config = dict(
    n_layer=11,
    activation='gelu',
    moe_layers=[1, 2, 3, 4, 5, 6, 7, 8, 9, 10],
    normalize_top_k=True,
    routed_scale=1.0,
    balance_bias=False,
    init_std_router=0.0101,
    vocab_size=25529,
    norm='layernorm',
    norm_place='pre',
    init_std_o=0.0,
    decay_shape='linear',
    dataset='wikipedia_en',
)
Below are experts of layer 7 (counted from 0) of a mixture-of-experts language model. Rows are named router (the router's row for the expert), down (a neuron's output weights, with its number) and show model dimensions 224-335. Each number is 128 + 24 x the weight over its row's rms, rounded and kept within 0 to 255. Numbers have three digits each.
After each expert's rows: "raises" lists some tokens whose logits its average output raises strongly, later layers aside. This comes from a sample of Wikipedia text that the model never trained on.

# expert 3
router:153174144144151144163137128149149102113092122134126138148101145128150099076101127154154166155135106111157110109111123097154107151104120165137167113155083109104100165095100140105089149122113101129101103118117087124114089100144122157124126118113117132095129163133171143118152122113131113128166130154139125149143118138106144121142129154133
down0:141147099139075140114102147141156117117142161141126190131107106107126141150104132078104103114128152098109083114165134107105128136158122143118120108161100074147137096158152131135110125149134135075131134129126120120152117126104129083133100118129111125148134119132115092129104101112199128145111176083119117128106148116169146087111144172116
down1:128071123167123150162121150137157101145147148123119143160139086119131104082146133078159139127121121149118098142105110100169154098151141106162128127158113109117104128127113137115120104086116121126165140166126147130091123139129140077104070149121134109074127121128105157144146120121146155085137116122084069110122139141132108143134122169189
down2:119156123112078127126088131103086156160130101132126124120114129151127020153095109097128137146118137183126133146163163097081132133165114191145107151110109093119114132069151137154164136101107094096128139126099126139096114110132152133145118098116136114140148156138157131144155156131164141134114094098146148077185149141151149142120137107159
down3:131095144169124106141126124154102122153137115148109131124119157104115165136137108123154111166135109120108159092161133093117125125187135187145146102124130145092162086132140123107113162106161125142132146143125127147102111157129083139119078091111115140108136073159128075132122160118130123143121094152122138141143174141111100104081118154103
down4:114179123107097121120119119147096111114062109101124142137159147129131129134099130097138140099125120156126106105135080097148134083113119147148114127110100126129086132084133128106143162121116182142094150123103121111113136088110097128130126110154113122151167140108126105136107092160125148128136113117145162108150143116083164090123126106147
down5:161134156157121147137119144116130160103179145134152126123149080143152178129103111106117137113129158150124176106114127127140131086132130137153143084142157113081122108146094082127105098139165123130136144111145148086136161149167105111113122094127104157151069165104133144147116157143113123123103113130132120122102168114180136131086127128125
down6:094135106142116121154157107113107139111107120092145119142129152136107130201080118134188116130107134161152100116125103128124129112126162126125152125129133107149111103124135158115088140158108097100149100139123132156117148132082185120103102129135117118168103116109153122110106144180155110116101147145183144150140137124120131168087157133089
down7:118151165118128168071114112133115155130094123085110140142163127121097146153130137092142107130165092122140144145118159155142155165138146108142116123175131092090115114134122100080113149127106131127168127150079117131149118145098115153106096141146165128144100125105097135100090156119139104109127117150188091123084107108115149159110120134107
down8:162152158164148125109166144122088141150137137090138119129131132121122171137094112138166095114147149154116116118116122130146153130121102134153112111152129166121141149160153121163105139165120148105093119116147126141125136137165156136090159114140136130099130133139149127157129121100140130122133129112120143140111146113151159138122125143160
down9:128170141151146105136071168139137134130119124152143120139128142115097134101103104156098150137159120131072100112153065133073137115138135145140103090139105166121120174133133102149089170139124159109172116145146106079121107076106087134080171144143162075095115098122142140107161136140134129120144134121132160202121147098113097108106138114098
down10:147129103138132131146121132150115125149148121103157093102129114158146094159124101145117112145166129088165118128144145079135152137165109148134139095095085144129161151132125106132111177106082119157087122112148144117122137118134145109123176136098120167129114160114124175100109095111120126144104094107109136099124175097141087131118120135131
down11:110124136124158166156111091113143087146144161138154173112115122130095121160131158121112123113117114101157174115111175156124127130168136092150148111121137080128085134171118118139134115126087150148125189133160137123140137127120104164147143106157149141161146127139153147131126116074128166119096135140154120151072098149116141122098123128080
down12:147133178148150137122139128135079130147107113134127131144100136117120136129111118119148129147105103166121156083080091139135077156112130109127074132140097120115167140106165142175099147072139082090138130167143119104121098134133181125124136101179126129077126112075127162126129148155117151145100143101141181142137147152100088116132149106153
down13:101107134105134116149095139159157078143105072106146124161116144173175137126122093129101074107118132125114088099112147134132099130095111096116153119145132197163130120131133103127140130131111102115181100121171099130103167143113180101190116081156113101129144101133110113106154154129144138074099137104149161117144144111121121071149120134159
down14:124086108138136148156117138147130148145142107113126165124141135105128118167142163138103114149145097154123121128120155088147134109127132094088162121134132147134125111143109092131160106094132121133124162129119115157107173098131119142135076168108126166178122139134139096119139135141126121142129072106134100134069188092137156133129167136150
down15:122146109122132155097105165176153165154101159114119106129164123086156158173123172131122105132110129106121119121159091135111088114122074063119103114157107176131126091128118139136093124149129171140153151109127169093134109098115098127087146173106125161137131126134100129144167152181147106109137150134149135095119136124154103148098118113133
down16:135127124113143141182121145113134082072125138163145098101118160104138111117139064109146135127095123113127101105164132123119143106133141171103122100135110087127123115163088223129161081114145167153179147083131093114110140161148128086137099168132130126146094116152111104106126139157120116116070114136113153119124101126102131106106106140143
down17:134129191148180087175115136125143105120127119152130128136149100125118123122166098149092145137157137107127114126136100120120151162138114120128145111101122100139118091063131122146146106109120134100135124118141107089145143156136128175116112163163133103137144151078141095151131172119108069135132142120115141096100092138151128117121168102138
down18:108105146160119128179156129124135106157175128131108101147118137126173157102166078114124103106106119115118087139118133093183115152120154128120143118144135109172108099151093126129161170128121113135125111115142119114107134076073103144139127094156157097152075089112139126174138134117119126117132122117133148106152150095150097120104082143109
raises: "1", "2", "7", "3", "9", "4"

# expert 36
router:133131147169134156114124132140125136148153179141156160129133153134151087125104111179127183164135136116158118112142103121130114141135090157157140159133102121155154130124134124113076139103090131188129126136153119130102097137150129115101097118126112169110130159102113148114125125149185162138151154125053111149117122119131130159135129149100
down0:114111144142160143139122133151141114135128161102127170138111143155099138162094106128121111129128106114115136116114113158125142173154102136144133134104155116113135143134066091147090158117146127115141138096118147144177112110116111147090127121097137115132099113129136067119140084138102125117126139112152133158125091165161157120132129080112
down1:096168144089129132124116136136152131128126181144122154179137147106120113146102105155118076116124123127170161113129097130126110145148146150062131125142133082066100152127110151102205130119118127133148106187135110098104123116128137085184129127154097114156142106132106102146169098120134144107107193106125125115163144139114127139089126143089
down2:183155159170135112091095158137140090106128107115161149111118107120123118117137163136080166122155143146142151149138148107116131180143083160114162154129123146094119118142089110118131128133115193183139131140152115150123099111108132182124120137125140139094132111141137102129116111118115121127152157111122144096167129185139147113133126123111
down3:131168123155168171099130151123151157131133149139109150122175198089218148131135118151111162082103122132095125075152077134144197076116125129134149168132089155146152120146114140156093136130143086133174103113168115131101105116129087128139120139135120112156162131167101128142185165145124161139141136125139084146150124130102122154109078157159
down4:124116129129125102116090175126117140124166110104101126096125146123144123132161164151139116153115131110025131121158166134149113136149102096153103100144145118074165130120109096145094113095093122115100115119125130105106109100122127136121132169114125101089163131119123113146119093145115146146095152148142115099129086137159166103126128105119
down5:149093138119101153150097132117098134083186111157120147105132127141128115098145130152100113078116133120111139140129131129118145141168132117097169116138118094095128145127178139109158104147146135125168133158109117149155100126150175109121134135120171127124159180129079139147102140123147139141132178129137125093122157098143125118122107103130
down6:126151140131156119135109131138154128100102137100100133137107113134124099119104122128118133067106106148119096144115151151114118079171122139180123125187144138095173149171106100121123134099143157158142137144141161153152152103135123140139113095122140120090187167129120120113128130138132099128127146136148145085135114130132157116158151087097
down7:134120159142117143129135131135120113158084074121128119085127104111126116143182103122129140113066165127120133146172121120121133101117093112135142085127123114103110200131129152100149098118177081124123107148141132114108107127099157147158137170180164149051126144119135132125145116131096129155123117152157117113144131167138130139095107122155
down8:111154137086136151134146140134154142109109127159087164146119136120126097155127148130139071142118112081122098115129143100136137144121126134112125164107118139110137134142158149154129110144160093109125126123126137130146145130130148155076116139071112088116104106110137096147108165142153129129121109103116144149131142148104174147170141180105
down9:101110138122141070117150124156130157140116158101133084141167112106107162169085136163154103092109101154101124086149106117113149113104110145159144171159145132146112129150144139175105171186092154127126106123136121123101133117153133140138117127145157142168163095129134146093112098135132081103127131127134139130103117079126100165095134137137
down10:171149129151141120118135154101073146126110160120133127148108110144123156165094129146184135107117177156154129132117158129176162136097114098104156142116121115148155081152141141111143089151128127164158060118130163126137169158117156164101125135105118125165133138170120173135083116108132126144110143155148134147094147127144103114103126164160
down11:144124166117164114164096132098131086157120135141175128140186110130108115130189082116119109140098146129155161080110140135124132129096134128093150147131135127120098160151136160105130097118174141141152166105131133171152111111131132106152104174128148093116109116101114133098110135055138106118152143186138140135131154114131109111147102171096
down12:149105065127141142096131093145089133142137119163172154124120129120094189122144131098129133133102172150150147124150122085125181128167101124117105142134125158130129126164183066123072107124103118133114110153086081134156131101136086124124119106184137106103115113134151112131164169134119149099141144167099138143142157141150171149152150122105
down13:152151103138139104091139120129100143146115158120127161112134145115125098130142104100115168166088138139118125116057088106165111125130115158132114140100103152129121119127128172102132099147088130083150103142090161150148107145124130152155150128097095125081143129131168123152144132156110139115173087099116124104136161150085106114137137137141
down14:139145060129116102145136165115108150102145129104142097155125138116115134143192171136143113103120109131152097149146163138107179085079157140137093122112108147137137144159121119121141109102153134126157141115090166151112116127123128106094125103129113107131156132129075140126098077122117093108085115132142131099117135158113120133116120123117
down15:103128124123107103128131135122122184129164101119132117135128095096148111162137125106125129116130116098144152157132095146121139140143119108160111103141087151106102109158140085158148129126134093198091146128104133153101051091142117148148105111101153111105109155120132142121126143139107153149142100117114155132140122064150148109142125176175
down16:090104120147162099144142150155138160156105134096089111132094071145101158111141120091125134132127148116125114115100084122148114135116117110141119139076127143131133098139102160124109096111133114120137179135119067124177101169117142159099135103125178119101141131116114076122111111080099090148103139133119115155110149149108164127104131125171
down17:148097138123093169123113176130117090117123127129146148126128122142139146098124164125168132135125115173140169154106095109138109121165177117125143176140096132100083111111120112125142151129124140127145153122081114165112123120128091098093140123125142103131101129154154115145100097159139148125151097115133119104103121122115153148097160163138
down18:109154143174091130112131125131114096151151177119101071129119147114106090124157109137121160121098168165137115111133135124130132100094130153135133140123154169106153180160136129136121114114110132108169129089121122115136120189130108183119113132143128105073148127121132125128119107136149129156143149144121130125135136102131086077097126137097
raises: ".", ",", " in", " ", " of", " at"

# expert 20
router:164140141142136100187121117103138112082111135161118138130105089160128169089090176128173132144130101119130081146115148105133067109137110166118132140140132134096075188125128135115105180138096143150109108132106123112083126139130126113120111120137116128154080141155109177103119210123159140121155132162121127162136107150102177145122118118113
down0:127101142115144134123148119187160123096111117099125126098131168111104121126163126143135126158118100162103147095081152115158196154124160118100142126139130112156162158117095145123154149101119128157138159106098153182098123107131124131119159125128133117117133091082171101141095108133151087126144141127133183071112131132181101110153155110117
down1:145097103156107127154134146115118115152080142103133148175158091153105102155172175128105107128108147131145149142165146149144094169120114113121072151151139064147131108124124127127131157144097102100115126134159079128109125146097148135139136104139121147124129147110145163152138131144128086135176110104136127140125153131132129100121096106106
down2:081166069089128169190116137090167111126097122093093090146145083127178135146147131106176167125141084115157151080145109116163130159168121131150130120142108142105146107142159146129106139104115157139153148131175178142113116132099141100134123126119109135141147110133122110103089101165077152151123102128117172149089138098127159204117151082099
down3:138078133121112121118150147098142136122152136112136090145122121097169155107110098132139139140151096159110156129100085136124146141087102120152135123110177139166116117097123072124135119108178089124099140137148134123141083105127153103164136159145131130139133149196124104090154074144101155122118109152079161144146137100137099137121160119110
down4:087153162171140148132117143123113157105156139126142155148123149094115170081060124148128129138109097146095120116140122080136158087135137114106143188136141119110200172103115116129093117144101117151151134146105122144114124150128093077087134138149151166115086114146132142127137125102097117138101129146116113116125120153103125146150116105102
down5:157077129127100104095122140109115159099143097120096126128156131110104135122092121107148125135114152121113131167104120132144129128132119111156036142079111119090105148100160100128088113144110147171108118142130122147137124143143157122121118112128099154146141113120130161099110117127094137123176163115084040145091118132176163133150123122102
down6:109074073143138114092160111120139138151127140112128129130095110122119121115097127123118097144109109133105127116101110146100131090131157132110119133155111156116113169109142166141163188156116063082107128130110148115129122119130151141133117151109089104117127103133125156101111114148122111112166053156131080132136136094093160138132109094158
down7:122110128163124098114127083150211130098135147125124076109089104136125172150127144174152155118135148105110167146219108146122120173148105121104128149141119131105109119126132132138134099160099171131110111139100147137113118101111140116146108110132136104119122116076142112152117129125117125174092157123158150142163114117145140141132144083118
down8:126180122103103120126139121146135130189140118132165117111172101145137145114141125137127123124153146123114136124100096141115137147179162101132108170110154124147091147126098118122133142117119119124158125126098132121170123130129105159128136116136103145134124094089117152112109138122158110116153094100107154099092080094109118132067160138093
down9:119068122152143180160162159083128095137124112125133103133106147175118157144148137102148114119102124145112132058091138123103128133114110129167154159128130129102126123131122126138145168094106108105151139090115168113123132133125164124130119142108129124134144134144157107125136101168108141150082095118146074155122160097110131161141084128112
down10:126136160132136095101152076157159136152135104180124135109128121125099154132105092140193130158129107118155108151140180093110171163133110090143150138121126080104115137114081146114134142132093126136155148136126128155141114177130153135105146169097108140133091128147094131168118108122122151145173140119158103128126110137115108152114172136162
down11:115102112142136102139159131158140120123131114132136122150121130134100134112127091124133142105171149134133105136097148153155132125120117111114147168112122124138140146138157112108139092101119166137123094094115129088124120114197096103182136098082147115119109122117091110133117150130133096130091127113111139101175126092116111139113155174137
down12:123174106141118105122157117135144150138097121176121056137103140149165105160137111128133138131113090116137119085123142102177116156132147126159131114131131080143125143154135154129139109139133133100112142169102132125105113086116110119104145134096137113108153110120120112121155092140166071106112135141125145067148112134143140120097122116139
down13:127143131129134108087175110124093135144121102112171154120147098091103110156164130147117095147140183142096138123097113151083145116143102166147156132092122103164147093118177167192151130143128129107139127119140101106121095116115107143120123114155125105137106155110134138141101187123129151085102119155118111114118134099131079121127120135117
down14:088145126188155134162134159090142121157114119102116074074110165167179126152118139137131137123093087182146104154162149162182107123109134103132085145163135137142153130140136104111108156128110139137139123109124114111108156165156104132178134129115147104143088120138136121121169151100093119154120135140121141128139110089145153127113095122148
down15:110149149088073073152137135138089102151144158115097099126127128151131087060157152114107154117126105113164103184117118149111146162136113095150089130129107152116140137146141146125110122160145125121133154140172084113132130140161125100123100097124135130097118094100111145153096162103118124144142053168144141090155174145123137134139121110158
down16:108105143148118124162133122118141131097157073159129112087152112110109117112099113157119135127098184118145148153111142124111147099110114091178109126069095112113141111117142136172139099205145059094125139142105116096124082148126108141116122079142135127110108172100151065137164123127150137100120108158095091137119160147106113105128132126145
down17:101128114142115131106132120123132099120107199086147125127106145185148094121138126128127124128097132134148141140149120099108124093165112083144120140137131145108108125123151128157100109138119152112128115158141120134099105142149122137139138154121111134143122109164115093135164139143114126139142120103150125108144133178115090106155117123123
down18:124093127122155113125138159097125133130106126168096147119142168079096143129150130120163157123125140084116104161121140121146135110093166134120119096110168160130082134142109094114116152134106110127157125126137099108091078139135113120109119150108130154128079155104121099153138126097136190120134147145156150128160147130150181101128132128108
raises: " and", ",", " ("

# expert 32
router:104163118133177162146142147140160095074104161138097154149097104122144138077082130142139158130143113120124149118125093130138104112125102142116145109135080123118098149130105124105093130143128125133108112155086105149122116118141147148125147113124123096112122150145126136151139175127149085108149141120098093110084133125138159120104127129092
down0:141133099126121134138105099144120133129127117120122127125105164137132137145095090123101104095109144145098143117140130099142137124151107100164137081072121125133170134119102167144091109102127064147070116117104123145112078123155116112119128099165131110117174134126155134117131133146099081177139112091129164152115146118144127106118095110105
down1:117121107115124132141156130142129103135138162104160154135128156130110121140137138141113112134146115131198121102117117132143160090106132079153078121122087135118132123168120125173098115151124126107081110135124158152096132104141166139115085114144136179105134168097106121177122122152112119132124079123129121110138144118152115093151088128124
down2:127122102148135143131165139116183108114080182143133139102119130135131132125076102158100089144164126136122165118165137140116091111141131102118145129160100126176127069122123117091167097096157126138113127161140088108094121132147126166131152166119142097142128093096145178121123176109118112179112148164147113124109096129126132104126106135127
down3:130107113125144129167153127167102120128159126108107177146123102143150097132090122126110068169111129189147115097132151108146137116140117120177085081165138135089115118085100111138116136105114152105122130122129111108125136147099149158128126126139120161134095159115103129170128104175103124105162124162107142111149148139118120120144102106097
down4:104166124129139105109094097146105109174145124150119133098128112118122142100130158138120134086109088105060059165087168124147137159168130076120097114098124122089127102134203112089157084149152078104114174137121122136148130133153164082092138140097120146138125128154151142123155110142106155138081145075119129145154104078149156092109151128076
down5:109129150079092083158130127104141118157104109125087122112144127132107146131131132132101126090133155125131197142095139118178110127096139155145175126086147126118165124148119128152117097112127145117157084113124136122143119112124126121126137151097137129066133140138158113128091131112143077112126160137125115095153104102099136140105082147137
down6:106123150150113116122118158149125140122116115101167098120120102124135100140105107132114126105114140098125135099126097153182121126137140103133122153155170100137101093084109091083083093139112123133179159157165133119137110172081139105131116101126154121140132143128111159148083150158158112121182138102107096181149122128184182088127114098136
down7:128117120183126194165121147126097151143097079143127115100112139166134118105096086156155114129103114132116120099135146134147127087081139116116124122142123122093172141116113160117157075152162137114130149127127106122140148156096143118105124103125147141125135118144152125169103112136126134121160178117104089130113163107145124150103107156103
down8:130122134141111133123142126132135113126123152151157094131152127108134117137119135122103111113157157120098164143152107140118124175165159101120151139137110149096097135073118105118122128138148080096113133122113139121162123119117149155122114110147146152143163117126126132121157120078128125128118112098188119123163186126154111135133151117136
down9:124115123132129114082147122108157120150155116117114110109122171119163088149114093127123090125099123128124133147089094106155148116135109123169128107128179159129160113154155093113102156127127105073135069136177146192078105123119122117160150184158115087152153152125158130111118152160113127088144145134141098115110113080096133102120103136154
down10:122097144146142125136144160142147106115122131130091123094164127137125116174128119165122140203152165104141157135157095101150097106140110109161083109113117145125119080133118152106124162130098091092150152125154133127102096122095082197152140125133129160112119142179130137168144124153136117112114155135104110135086114105120099111184110123136
down11:149121085142128164097123102110146142159161131148132120131144163157170117167150154188115146142124094181136131161099076148116135129111181136172110099101152106156107132125122162171195158099123144163157139151171139132129118150096135132113127104151126152137121135126091145135088119127130124147146160168167107106119112113100113152107092167156
down12:102107139134140161157100133134114107134177140154120147135157122116138146154089099167108113162125081110098163087100126134177153163123120122146126096123092123154089157135159149120111110117164110122125155125158151144142146102142117084152110141169125122178149141149156070106135106091133129133117120096127132196130113111098153151151098118149
down13:104094111137132137115092134162124145105135094125135116161131108118116080149102125116137117123098134108144142113159126133111076091156115116162137105118137130114149094141147107094163154107083089147137136166129147095127122124104126151127069114119106164125103165131152112100154126152085172146141173115143159121101156137129136107108091125131
down14:140111090101122159138124117150139147096148115100146122117117100159133176173130139114129132146132138097149129131112066069139118080134130134126142132106109152078098115115104149169120150101122136090126115132168102148115094105102169101126107093157121121158131146174113141108119111142120172164129069123129152129164147125120118135112114095127
down15:092118146113107122168140168093143130118125101122144137126149153123105146096126156192146123101132155141057144138141088097157139158116130116145085157169089074175171090134164100076119124163162131121148159154138181139126110142154081096155127131088153096106093118123109156111132125113101135150150151132144151131140106125130101150170110092141
down16:120097111109075155114139142158084110149146092092146172086123108116086147119147096124164187146126129152134150057139116097116126100121164135141138069178137121134110068151141128149138135104118148069159150102149134168168146087124111136139131143119139135141136109111125116131106143136144150138148149112142112091096139101158133160179191136124
down17:163137125122164133118068131106132143106137126167113094107115096133132108144131142151079111094169157153102096140116178131166124138132150137115088129161102140085124125084100102122149157103113093131089121124128151106124077146152136140124099101086161108127143157136171104082113131161100125095141133119111127109122129127105141140151101135096
down18:108089126135115111121142171110104082165096129165130112136125097157116149113088105190104081125155130110112125167171128127113109119166113119083054087128122156127153141134115089099136126108127166133149057106088120057138121116143125098119140140078142134166117167145176110125143140165103104138116111120139119119111140099116110085135160112127
raises: "\n", " ", " —"

# expert 13
router:130179156156150123202156148122131081117108144150128135135056131145163086094138122135109158144125099111163132096104113100141104101153122139143119139137093101126076158111108129127135127105126124132147127134168110144124123105132122099146091101124102156141135174156173145084130154143149100114119106123145085147107133102099130122117115141115
down0:140123132082104149099143106143122130164080087136139122130149147121123158172136125165137151124185139136119109123088141137121148114145081136106116099111155122160170105089110133120131096106156117126142129168134119127130141109134095144149171124150134143146135146112126101105196148079118129139124114151125135157134152150134112122172132126112
down1:128132086128101147133120167097169143174160189116160110102120149134122177146163106144109101135117079175096127123075162121134104118144117125088067097150141118124170129121102149134184136159128142111156095154116109134147136107156094112118188141145135096153104106133132151119149110114112098100151139111112099163121164041121115110126147148131
down2:079120141123182091117156147142142153116077111138119126138124096139149161119093093106108180134157133134128133112114151164158097138130144109129083136095115132111092104144111153139161154116127141070155114092152162134083149149110098128121176173143160135133163127099179156140113145145102137124150154142102153168150108144125117131157090105133
down3:098128120096109106125121131116105155148183130115130101112086113117124110113154138131088142134105105157106163120148128124141099114157138110153128120149149157115137162156153095135134133168112131156153114116110131146160127147119111122139109112145156105111166112110116110138157152123104180111125143108160068144142114101128062083102148132158
down4:152140160129157127120104141074132123117142121114144093152151092147109130157120149075118136147140118115152129130112135123107100125101111119150122139147140132146125132133116136140109142173148163065130102150131152070108124097119189135159146097132154162099146151164115115132161125151148176127149075130105153120135118110137156097085111117107
down5:136129079116130125075107107125084142147156145169099149160106139115128121101119166134170132137120099143134148094106155105119124139112124145086096140150129144126181159157147134151149157146147121144110147110169148101107101144136081149125140165175139143156116117148188099093118130094088127132095163126098138114135141117109116144126114154166
down6:202169149123119144117149194135126089116144131116154139123108158140164121118130136130125071174164141122141091110140161109139124155144172148123152099095114135130107105161088144129127129124100153125137124153159148125193200156112139136127157138128143150133130122111118153183088106150129132114105130152076148158102111107120106118142116122091
down7:158106098178133131097112113153151136101152117086129144196164104157144087119141136133102150093119122143126168105088119128120098107127127146141129165118107121175134127133103120128095131130137113150104139121120105072119110126107122139130134116158155138147135115135119109130092104123134150145096196153150153111143106117103126115168132111156
down8:105121155138074166104112139121169153118079147126148112118128119100164122151123131151128143135101135099115149104078143145126110131122160160165122119121114144136104111160106088109119134152145088157100140120139121118130091082125138119148123107111145125164107170109138138113124116130150135159131159119142151164077107129108145141096101126131
down9:194150161119160146101140123139093093132116126140127179117112123100089117133119116135116136104116127094104092114164158151131155106131106067098112156148134098108106155110133140182087139143144115125131123151107140158174125123088086143100161134132142119138111121108160130144111113119110122148154139122160099145165095154126119108092101120141
down10:160140097092126119099188142112133098116124126131154110114103164121147198107101095127113115115165111102136132115136116095120170121103149163153141170124136126150145115125114115151137090137090126118150157156136144120083126145123147113142136150101158136169128199094107171100075178099145084111161122115154142115118131095140159132092134128127
down11:164148129136119127136142184130126157161119146122145101129156159115156120115148099147097110152177160158117113165130124113147150124135152146129127111119100153131092098130109121121126115156138071123131150126127125150142130110129157094140130122164155145126104126139149106135149106102132113148169150141122080172085133111106142132079129126118
down12:144120104137113124157067127151083103178144122106123127142121109111139117149175143119129182132109135119143188139142153145124108157115109161136169100175155128117148122132118124098133124106087148113113157159118137133126127113137102163106129133176131082113154146126139098209149156139116132133136177113115103178142142121156173095115135123115
down13:163137127143127138089093120156133102085161133138140157101120107072113142144122102099122147133101099149147166158148101121143123124116117118147155112137115118144117105145123185170089157145145123135142098131068155149090077080152110114149141162120156116159139132149105145127116112103120137153115156154149131137116145080112108158129140131139
down14:110099130179121148165150108111158123179138125102145146135130137137114154135150098129116142124150104126102121154117127159123119148117128134106132118137122118105118087153117130104129128109135174170124117123091111178153134115116131130107123117154114107120117155128127143136120105149132166139162111150093144134103128116130123112140132150093
down15:150121101118096115128105141107124128113089142186094129106097162102137147123120154147141176081133146133127069105113149120158161093125113154124144168127080138111163123142131154163108124123117178161145131121134139124123181118166122120148127131130130121190101096134086145131161118142123097151110123151132113117156146135124094136128145141102
down16:136139098079109140123133120132099134112121136153146170114146143101148087121157127126098135108129128096186148123159124117146149138135093141108135126144101130133145107106152136140058138139130103139173135125106183108126148142129117146157161153099094126113172096067144131154116139158097122099146056112125120116145157190126116147107108108140
down17:107145137142150126101094142114130105136117086119162151114097112144138144162133122140123150096133050116115148122133131147123126199144101176152112115128130136136138142147109119105123158131129113161125081143134122129107120115133118132118114116132091142108126141145158134130105131109147119161134117128081168116111126123152150119138122125116
down18:102108124107134141163104157126105123114130104095141142144113130146106092183147136098157087105109142126125142155096113084122106131119182093130123119127153111088111172149114117138121142139101151110146100131142145114172122122087158118109092144128117162095119153132136131073143113155128124147126101125172171086127099103146094138126118133139
raises: "1", "2", "3", "4", "c", "6"

# expert 30
router:163191158184145127160162140123139111134080147135142118163119135107148134095107123156145150128112142094144135129079117097151096157127118113117144121129096135132120156062140128103115131158134129152082101108110088167105108097149106150133117094122128114119145151176188153093160122122134125114169101156116086181143120106111138131131099159142
down0:118142129097131112129150083112104165113162156148151120123152147109090151086102119142123095135167098112115136114120154063121106122133092133127139138168131156085128113125141111116095120118083131145173130114084150136135131149185129177122130124122128126111143132167178156144128138139139174088108150127112146089117159158133078121091166124082
down1:150130153146164099118132125128106144126146125110150123107149121144121157142141106103136122083121130144133135118145175118135154068120116114136116137133135152157088084138112103103113135153120163131103082106133118121097130111140144144142168113089143119154100119137093154098128146120125115110103147141123144105109102162145132116081153103130
down2:101174193130134125112113143096155157149150114141119136150116124105120113179151146173141112094115076096125143087129093138136151153155146125111137073122152135114164073130154130125145125102105115154114119146135113132160136136137126154132118171155140128145116149141102155146106152129150126152158112147137149132123137085137139132119135139143
down3:116143125125102107130173107095104120136097122095123124121141127132079140149126050078120061126110149118117139131096173137102088115110112125131118159139160122165141131136154163166154126174157192117110099172118139098076157134095142133128150121161121130123100114154106145143113137131140105115131137088114131158093122136141105088119127127138
down4:127137137110090108114108109104129172125152169152131089133147141137111153109170137148174123168152173141123158082131151122147136131162111122115057145151150122129118125144112150167135084136114142139113119129107145129134154140157168141134153117137108172109112144153133189138127174065129146133150126162148171151076109093126148131156137175083
down5:115123152099149141098113130134138135113074095138132129133144119095069083147133153153114117132099119098113135080133125140164116175138129102115132137112130098139126109089159117135137098086127158097137131129110134125154153158166138152101113152148129169139132128120132121121147147122092092173172132121141127133095130155121161109164120117140
down6:121089123151153073099141090162114131130152083116142088127142126095096154165148112141126120167144128136122138131120137130148156151118134110151135118097136090120114141138109155171172150136133111121127121133167135157138088110166107091124111132112107116112136131087155097125120117164154126125126102140109121171101072126136141100098097128156
down7:103099122133118135133145147134146107128124110096092174131152135113113137138117126160118151128132080146162120150155115155167159117114108138111119105129124180107156092130133103086102175113122110152147152109094144157113100175088110124147156145138122102139173096117137099165104139133124120164144109099119124099147128119165122107138168132098
down8:164093125105091186139091135131125086129149130103145141115141104104109120143138173175120110125148110143108176169109127114157106130134109108140108144085132107086140054123147125119133106110115136110128128143134111126146091131104153151110122115121130123172141153106112124121074121111109122140195163137121113118159087138157123099135134110071
down9:149087131146162156120133093178131130097182152119145075132143111129153149122137095149142136160081157128103117138121128109148111137137082118087121145153154153210127156126199130127156202108121139169113162124161138123125140126112129137113144150116150154178120149197117157122158104124099165128131121096135134116101147135117074131115131112158
down10:126135100100155103183142113127143159133124080158086140119149135111118154156106149126150099123130129121121140116102127151135138150111095174134114174112167171098151133152124091102063131137121153139143113110135115122093161102118151097138128122136149160100117119127098135134128113115154108145123113173088132139144120117123105146117147137135
down11:160122097156105148107134094076123105147108122167113121139140143099116136149142117149102129119155125101128151152121115160120101129180123150136080153143085139094139116117145172126078126159129159147106143131143122098117127094153093093109093146125116115135089114096141112133121141150130098215180100135124135141141157087097096096104142091118
down12:139098122106093155095104110121066093127174147119165183149127158095207107081096157098114132104102116142137106095115141113107151095148104098073120132112114115130124147113146129145144118149122118154096120118153097123086125132129152103113091148131064117118113127124148129130137102140112123136174162126107120100117130148108044114118134185155
down13:160130093152142138107113136142148119107079141108164108141118070143150118154101119151151154106142116125128108090127138146149082121119116117153102088147161127168149169170142150140114110135135140128125099092144101134137121141099116117136129113129112160116098079163153136113102137132110152097145139118135143101151160133130144107133077144121
down14:091134154143129140139130109145140150169096148106107163073123107120134165153103134123127133106137116164148104110101127135120134151155129136107142138110099142117166120139148133130117140119112100080111134119141106121129094094070115144134172085146123101105146156112183101115166137103139112116087142098132140160095132079113122093104134146146
down15:105131167141116138120142100124161078142125157092111116152120101111145112132144128109138091094150124111200124157119136140094105145138114098131137117122152094140107127123143103106146064134137151098133131140068113137092112128109107143105147181131159141131155136173157154120096113130119158131143136154117181138140110095142127096126119140143
down16:126148132132159125150136163136143136153161160146107144145114143127154131131075140132085126098160141113120128129128139173113140131155142100116100085111129087117117142114172136164135135113121149126123126086137131075112112104137150126071132087144121108116091180147110115150142118121103122101142086101136150169129144153148089139152116142083
down17:109162146129178131116148132099125140151134081104118116150128138163125123115105121127156149131111121091154108097163108133173135192129107146140109101123099132094123092113151110121120164147124126087173155205147145146133141093098151121169127140162126136173130123156120139114114103158136136129121151084145121140123121134105128082145080163128
down18:145127106162166147101158106149128074121143135145147104175135124115106118159143124114139205114149134139105152150150107178150132144118107136151061144121117091125112124129158170134117122105136098154126133115129133121103154171150111165130101109141156116108081158129184090099132142136119117135134125085108117102153136104160099142098105132113
raises: "2", "1", "5", "6", "4", "3"